python train.py --num_hidden_layers=14 --hidden_size=96 --n_experts=96 --experts_per_token=4 --d_expert=48 --d_shared_expert=0 --hidden_act="swiglu" --moe_layers=[1, 2, 3, 4, 5, 6, 7, 8, 9, 10, 11, 12, 13] --router_score="sigmoid" --normalize_top_k=true --routed_scale=2.5 --balance_loss=0.00854 --balance_bias=false --init_std_router=0.0186 --lr_router=0.00102 --num_attention_heads=2 --num_key_value_heads=1 --head_dim=64 --vocab_size=9630 --norm="layernorm" --norm_place="pre" --norm_eps=1e-06 --positions="rope" --rope_theta=1000000.0 --rope_fraction=0.75 --qk_norm=false --attn_scale=0.125 --tie_word_embeddings=true --parallel_block=true --init="uniform" --init_std_qkv=0.0733 --init_std_o=0.0635 --init_std_up=0.0733 --init_std_down=0.0518 --optimizer="soap_variant" --learning_rate=0.00589 --lr_mult_qkv=0.7 --beta1=0.95 --beta2=0.95 --lr_head=0.00775 --max_grad_norm=0.5 --warmup_steps=200 --schedule="wsd" --decay_fraction=0.276 --decay_shape="exp" --final_lr_fraction=0.0 --batch_tokens=65536 --max_seq_len=256 --doc_mask=false --train_tokens=227500000 --max_steps=3472 --dataset="wikipedia_en"
Below are experts of layer 8 (counted from 0) of a mixture-of-experts language model. Rows are named router (the router's row for the expert), down (a neuron's output weights, with its number) and show model dimensions 0-95. Each number is 500 + 25 x the weight over its row's rms, rounded and kept within 0 to 999. Numbers have three digits each.
Before each expert's rows: "raises" lists some tokens whose logits its average output raises strongly, later layers aside. This comes from a sample of Wikipedia text that the model never trained on.

# expert 21
raises: "gress", "loan", " York", "ceed", "vers", "idence"
router:499464498481475520510491504475506444489508507516496501496528526449492505526457495515456523462495471463496518515490478517505554522494444542512491560543475562532509505499486526462555523508529512513520472480507512532502495475510478463523502497486487500498484484497486526492522548486492522486
down0:500508489503518511520481492484509529528521571522458495485535478515506437447545491491500513533522514479462437512534552560489473512492491521509526483500516519484523466477493462467491512510496494526528454521463477499503508506495513503496474481498511504532489473482516530510498494543491472503
down1:468529521496501519520499535522470503474484519540545476489545477493514536498503523512456486528525495526505469512489533472520499512513522430486519509488498506440479474471500513553461494500461481484471500514457507492496492527524519499502484527446541530501473494457531510474505474498524522504
down2:490539512495526557522527468516497525489494476524475514524476537496527530462486500515496520486485489492458493495511493495462450493510460483490484505522468537481496519503522486514504546511477557507538464518513501556488496493490504508483454490493521498508480449553520462484460485517497443486
down3:476538529493547522493501472469448526470479519531485539484498479526477490493534459442532472485477493507499472500528501515524498471513471451551493515509486503523467511467501531450499510501531512480488527531502469490502506516512464493505521498486524453530466498513514491483486483546538491536
down4:522501501515498495479478493545488560478510545475511486508542515507472447477513462490487479489526516492479509502531506474499502514492525490511579478487510477483476471507483485533502473521536518503449482451495506531491503463484494499484478492546535514572531479502511498483478508482544489490
down5:480504515514504478504473548481541474499515509487501534507551501481535518525518498497486530504468492517484496508482459529500513538472503440484510470515464505462525490498525516462491530543512544522501474469496519496487476496512492476479450443530481510551492468495446524481526488483488483531
down6:490484470497438464491484503522463533484486493521494443502492495517494506530529494471511530486508507495494508513529477499488458539512493526540491466471478526436497548528457505520538516538553504472483490491484472496543497477498514465502519502528518495507487517542465505488521464534488492536
down7:510499521460515460522522500463525496521481503471466460517460489533537494553469526510574518499491456470470503493513478494500505461503511503464490519521515521493533528488525468524538502547518478517450498488497538536502499489501491475503516552493480535490476492505474465498511498503488483539
down8:460526506469473494515509526531464518535526491527519496480517546441448489482470474534462489511517525529464499520490505473509503493498451493519516469537526495533529531534517467521451510523512516497510483507511504489534491464485482520542505507429476479516522477523476514521483513496490507496
down9:496490455490505477470508491493487495490490476479535518509499517505517476515530516525518531544516508551468529534456464499467523496465539508492480508459480528523501496486491494512496481472483463498515522485483456479502533482515488474501510453508519554474551536546521479489509497472529465558
down10:512500528482496487515522510438493532561474502497481527506488488510522497495542459506470473495483479502432510502500519523466559447480492493479488499479487524515463477512528520513498554528467499480463494513513508517498455466503487455475493505520541514510481516462515493528513516542491518509
down11:486492483536513486483494512520466470540526461480509531509460480518495492499461446528523555524524489536496487537457514487518513530536511483524536499467527523468473499484493514532479495541451483554499534525465505530485483515497500504499504451512473450509509495485513501477507483517468514484
down12:503502492504494504459482516538519540561514483501474503500469555538512461522541514483543539511518478527468480529502472531523484546522512544518479501488481499456504490494461500516500480528496499486468475510441511493506494506470552485535484478474490489476462499502474466523468496512522502518
down13:514466487533456491530485516517467483510480490528504511468510515509503498539461540495497471470483484498540514538442461474512515527549468530475485507544438511454487466498503516463518514521492462519482456504526532505526500521521490491536499483465529479495500496508499504512538506477517484473
down14:466472469486505486479520474472499514508516515501465466539507509513536467496498534508522523513469488501463500459453459486532552472550491463526516496490490485510489477497490552521465520504528498523549496528466510506524469549515509487477526503549550459495488500498531509498483533512499500502
down15:483497487530463530518498514517503513476477447518467546513517500468506533530479518481503526516524544448512499480499489453514502523489459500502516500536437484457466506511487483499483538474490519531528464503481489517477478485520532549523507533492478484517479486475508500521529475456487526543
down16:486493467444508477524517485530518496462518538481544506467472490528542499512498560515496495462531528499505556517491489466522512505506497471513484498507503511510512484519489520485437488533491523544501516480462499474519468492487507490467510461498530531543495514459484531495492451538504496468
down17:454546491493487504508520540465488484498491491497479493509490532547531513489518522515521492449483498517502501479493530517505509514451482499524504500493475491492461496483505492470477526486504519468565474507506517500501467524531529501519529458486459502523530559526443468491532530491514435513
down18:485484504489498550494507456500494541509511479487492504464496510543513515521475473526558486498505519528484539465470457498489459494513497478462495501573516503535514468466492485489499493468443522480479524479513465499523540503510503503517533510508513514534522541472543503506459486487457513508
down19:500521496489510510464561480513498511482468519525515481529490477530445502454479545484508511497520509471501487522496496460488483456509513455489500560493507563490491478528449504518490484499507492517493476469491510516486497501469522482479545560493502528479478504522489536472487476458536493477

# expert 27
raises: "after", "ston", "inning"
router:497471480507508539523471534495523473527500508531468447526544485445513495530484499512471526502461499462474491474491500495537541501518470503447475516513507519508475506546510515502572477511507521508521519489468499519501500483492495464515505519489531506507499521484455562479492508477453526505
down0:536480536512502482515500527505446499482528487511534501427523535520483497497481479482460509506522495476525512501538492495464512519490532527523516509475533483507508488509553476471474479495462486552490451549515480513486505499534451492498496466486508488518484488436539512489508490513533506484
down1:528491498522491453482536472503528520480508512461498527499514548522504492520511498487497497492484503553518516515511494507521513507438486504540522480504497487522507490488492474521470557498490511516484480497466456494532504492524545491451509474489405505499513534490505522444466499470492516470
down2:535484532514439498484524500475496522477503495517456506472483507526510498502474485480493470490489501517469509493525459495472473498505515558515550493511478534511525506453492530501480537532549471532509549518486489465509539523491462506478506498508442531475456495548510485483486512493529517499
down3:501501534451483479499508469509474506534483535474499547463498525505483500502469522464514473482475495465561503502500532496503490516510494527547504497466457473532478506459490483531542527506509489515493494476483522500507496554542480492470500504471485526498515481525497460550440540515523493509
down4:464532500521505487497525515476514524541506515480493500507467474529487525516514489538537515524491463559476470486439467534490443491510507495474508483544498545501500502519494530513485481504491465521485490438472459521504472518449497503511490495505511458469471531525473495509534513506483474519
down5:490452504501581456501499474531505505480489500504542488507479464478521490513462495517468515482481498473511497490472513474500541501529545500463501536550520470496518496512540473474521477526491507499476573521517504503487515487463478509491488463503557450493505492501468512516502519491483494476
down6:513493513508502485558516485531515493498465512491469506495475526468523508480497518523573534500474525510486542492490503478555524485488464497494444494468500497485486549477490512498546483490496467458488515487457515464480517525488487460478491530529496538504513462524518459492472529536519500483
down7:488486497486518513472512466483525505524506481529490490492491496483488542505495487459467513496485529527461531495518524476476515504503505502468511483588470511469521475522524498534511533476503504479473530474520500531494495479521519515495518484502540440511448550502436524513528492485465483462
down8:489469497512506498459543491482482522483476482538474495473545528549488485528527470524491490543544446486490499493521509515480486489518524477492509494490515477492482521546504518487498505470521439477487447510473542475503449519504504514484528462494527491479509508476518532499468490547463498533
down9:499491524475520544530482499474492544506510520503501484537541475520506493470532490528495501491512465538540456506459514497495522522474476494511485475499548512484521497474436552511482484497470467505464484518469452503512473530486521480476515510539488498494517506509521503469519533452520443511
down10:441536488533481531525508486522515498529526552502525524477516496533475467530512497502481521499493473488478514411508515503489481515491457534503492471487489524523515502511483441483511471482490523494488505523489547492455544499466537508502533487498463504483517553469521501504488494483480487504
down11:498518478508472498495481520495511504544466483514507532483498495505483482544443518492539482501459514507505469495489490485520501426517519495562478523509475529501522527497493528474462493483486511546516473547515448512491506497516512517533510494508462486509513507499548491423462524516486499503
down12:524495515517435522469494510576533484476473493446502536509535465507475510496529489487517498495453531507467477491492443485491514485499461510505526513485487510504547471483481518497491482492513484496500461505521503488502498520505509490491502563491437476528538500511540522470540494497496515502
down13:493500487514457469511512490460535463491538480526524537487474511481499474488468536506538465496485483522479548528529496500494491479483532494529479512492450492496506481530498482490531524483470464493485494539531479526526505486463453523493460508524503466536514483528464474497544535478552507490
down14:500498488492487489501522520492468458512528483516476495518503494500517487476500488504533474511464493483489516498495548485534532475493476532540468430485539476464500521449521528486461522519499491525536489487528584548520485497498482471491525505487475499505498477540535541500512493492517456506
down15:510546522512477472497506522463495488489472539492474517457451517507461473488505478527482551505443473532510526498495545510485544504520535476503476514489496477520476494474497478483504527450551476496472517525539509484517515517511519532537535503451495510512501515494481483487503511510471460461
down16:484498509524473509496495452533461484504506559575489506513439483509505498499531479510528517494503484540477522512476445495528491505510481518502501512474526525517489489499466457515497518468510499529521468487502493488484531518544506457496492471463477525473534502454515518510530476468546519505
down17:508518492494465500503482471464501485531487547436487515511483510551486526535509510514509531536539510505502491493485468490465505474503500503498514489499519494511510561512463491455509447476577450518501486477465511540471486489508509459507493503529472483518521520501517518487492489546472499474
down18:492502502469479566470495477527551537436478510531494479508454501496489500492485513512526498483462470506476511513491564541515475501494470550486496525534487483490505506519543498493490526487493495517498495518494488528491493544534494455508533486526521482488496488508512487483451548486515491447
down19:525515492494546517463548499498436540491511482490500553529503514521508486490501510492498492493504476494506461496467472510505455484474528492553496487533485551548507502461494519525485517515493462513467451510511504501494466487516472500501532480480493533497519447469504456478491504544523533518

# expert 45
raises: "d", "st", "den", "t", "nes", "tle"
router:516527506509475487495505502532523533482495520507445488520534519448478522537468501490510512489539494466472484493525438484535536512488472553486509521547491504502518497510489514459562513519501526501524499485498507546518487485500488421498470516495499479493527482498480542480492498463500522480
down0:514496490504476495508513482534490484518518534536488441520469513479510508521509494525498505477514516508546542503459509502503510511487515491487520487553518491476477455489558480461509447457464477503478505504554466493509512508537497458539512480512485533486531488506512554493467501508482497446
down1:505482492514510489430493540473518496501511522488481467520497495458526451532522494495508486490491489481492557497531446478509493493515508522526539503456534476516488523481457535460493500526475433477516504513501451500481487521512499538471507487539540490526483513472491493526518515522509502535
down2:506503513546478508505505487500514512520482488519524502513519520509532491489496522467505541491520455532495533524503531498442510481512496461508485481520483490497557511516496492534479509515483425483506519501475499488525505473456502451510510522488396514462468468494493516478524506504520491506
down3:497497511517500479520495515525475463536505512549537477455491469525554511438456518538487472473500527493509477531498500528498496432507503521482515532505483528494531495528484478481468481470466494490476476513508508512490513491514522488456494497508533469513493510527464546467492512557481517488
down4:519511460528521463513516476464521502496477528551547490515541442476491525513498471470502493543497497470527533475501459485458485504492510505518523503480536516529511467523492504488528527469501467480509477535470468512521489489436512529449486516530494534486483492484520479545505516506488497512
down5:522487488478477513448505518487493530515518505490488514493459490493550478499521498522479521509462487486546510482486529476476511506445505443521509490456489480497520524547515457513462457487513509533504504499452480495524536518507535510488477544547555522509500472506503490471550514489503483503
down6:477518472488539541489520540488503487520485484511499557498489493487492491458515488462478540469503512470503473464525493457527502543530499498521534528496562518489504457488456504468476512512496511472492525461501504502522470447494535492513510493479549544491527475534508523467500468500510482509
down7:528497491483529456510503498520476517493524505536478519512466533497472484501466518525502512498520486460460486479470523501472507535469533476549482464542537474467511541475483508499512478510515466503460473498478536513494527487505524488481546454492530491535475445514525549507491486514488525523
down8:472484523516466511535469449518516518476513550513452463477490514526489455513506530500517478533520478521527490496513488507494485470474509522502536523457510509536494474488507534527517492511514524510464487539492486471519528529483524505536527541440446521525508472525489525486481459486480488487
down9:503523512497492504533491502477471511496547485485482520482467454500486479526527525524534527478541503471491495506495509450547505515482467535488515501564494491482502516471482492503547508491503517493515437525542513535455487461467489531517494455462480501500489518472507529477523496541487491460
down10:464483524515502463536464477570495495469543489511520501476500494528515504541496508529544492493521413502511519519499513490514540487513508453535475467485496491499510490487517515468498441496457470513492479510470516501475485505485483531508510524485526497495510488464516528464516517516540512532
down11:493468504536527543465461464462474508536485506436509511506514536470527500503492509555481471502507492547490503476488514490502499440463478508530539504496522466516488466538505504513477528508539503517500462499449520502500494502510463528508551485469509495503470500521523519481473476529497500479
down12:521503442492533520482520468483548514529485504495507481525503487505510494509449520482538522493487488466505471523466498499587515514501526523516499550461475466485512514481476484471502509452502516465497492514489499496538508524496439494437501508485509526489482489547523493477519514507500515478
down13:507522505498503497471507475457458512489510486543473492491511473522501503477515473543521486463506461494476521500482501547510525505527532469547522487484523503505487473500480522502496495514439482521508484505510474547493489469521516524458442490518564501479498553532500518474499523461458482526
down14:448521493513516541509489480505490481518519524498506464512516512484497500489509485494489521488485520475520488449482549485471479457499508501501489509505508504499491548511502503514478538501490518487492477542513448515485496461485425556462490506554492469523449513532525524455516505504533492547
down15:540464490535536487496523509512533495505499523510548491485514493523474552484471518516482546505471478512498507465518548496487491510508545538522529529447500474467502485488480458515522484512455492523466473493486465534518490481482489541540481496510490467526462491490465497521511446504523481490
down16:500480473495469540498519475472550562486479492450524472477462526573507517477528544482503497510484484509484500506509495506501556497505512519550468491499519493510507533498504492504479507482494468510520538493479487471548530474503465477472468516524504488500502523496520517533482505446459503473
down17:515512521477487536470547486520466502478519531481511507501491521492487505514524500504499453488479476562497573513478554516482481511465507465512494503457445470495466492555493492494489500478521547482488466472469443524482489482499507502485500500481536494538517492496515474473482532494481498500
down18:474480491529522498485494502477449507502466508534485521493525511522514521487498489493492520511509512459499516486512485493514502541514509534504525458468513479523440482483512507471470514461490509516516508519462547483550496492539521490425514492497461526495488546496485479489539480515472558452
down19:464524549511477535453507483489477482521445509507483507547512521467534496504465512480523537507471505491476490506506515519450559501524507483505520483483529518494488525496488470524484513491494530479513498506447559544480538502482511461476500531517511530479487527479505478518514479482513444515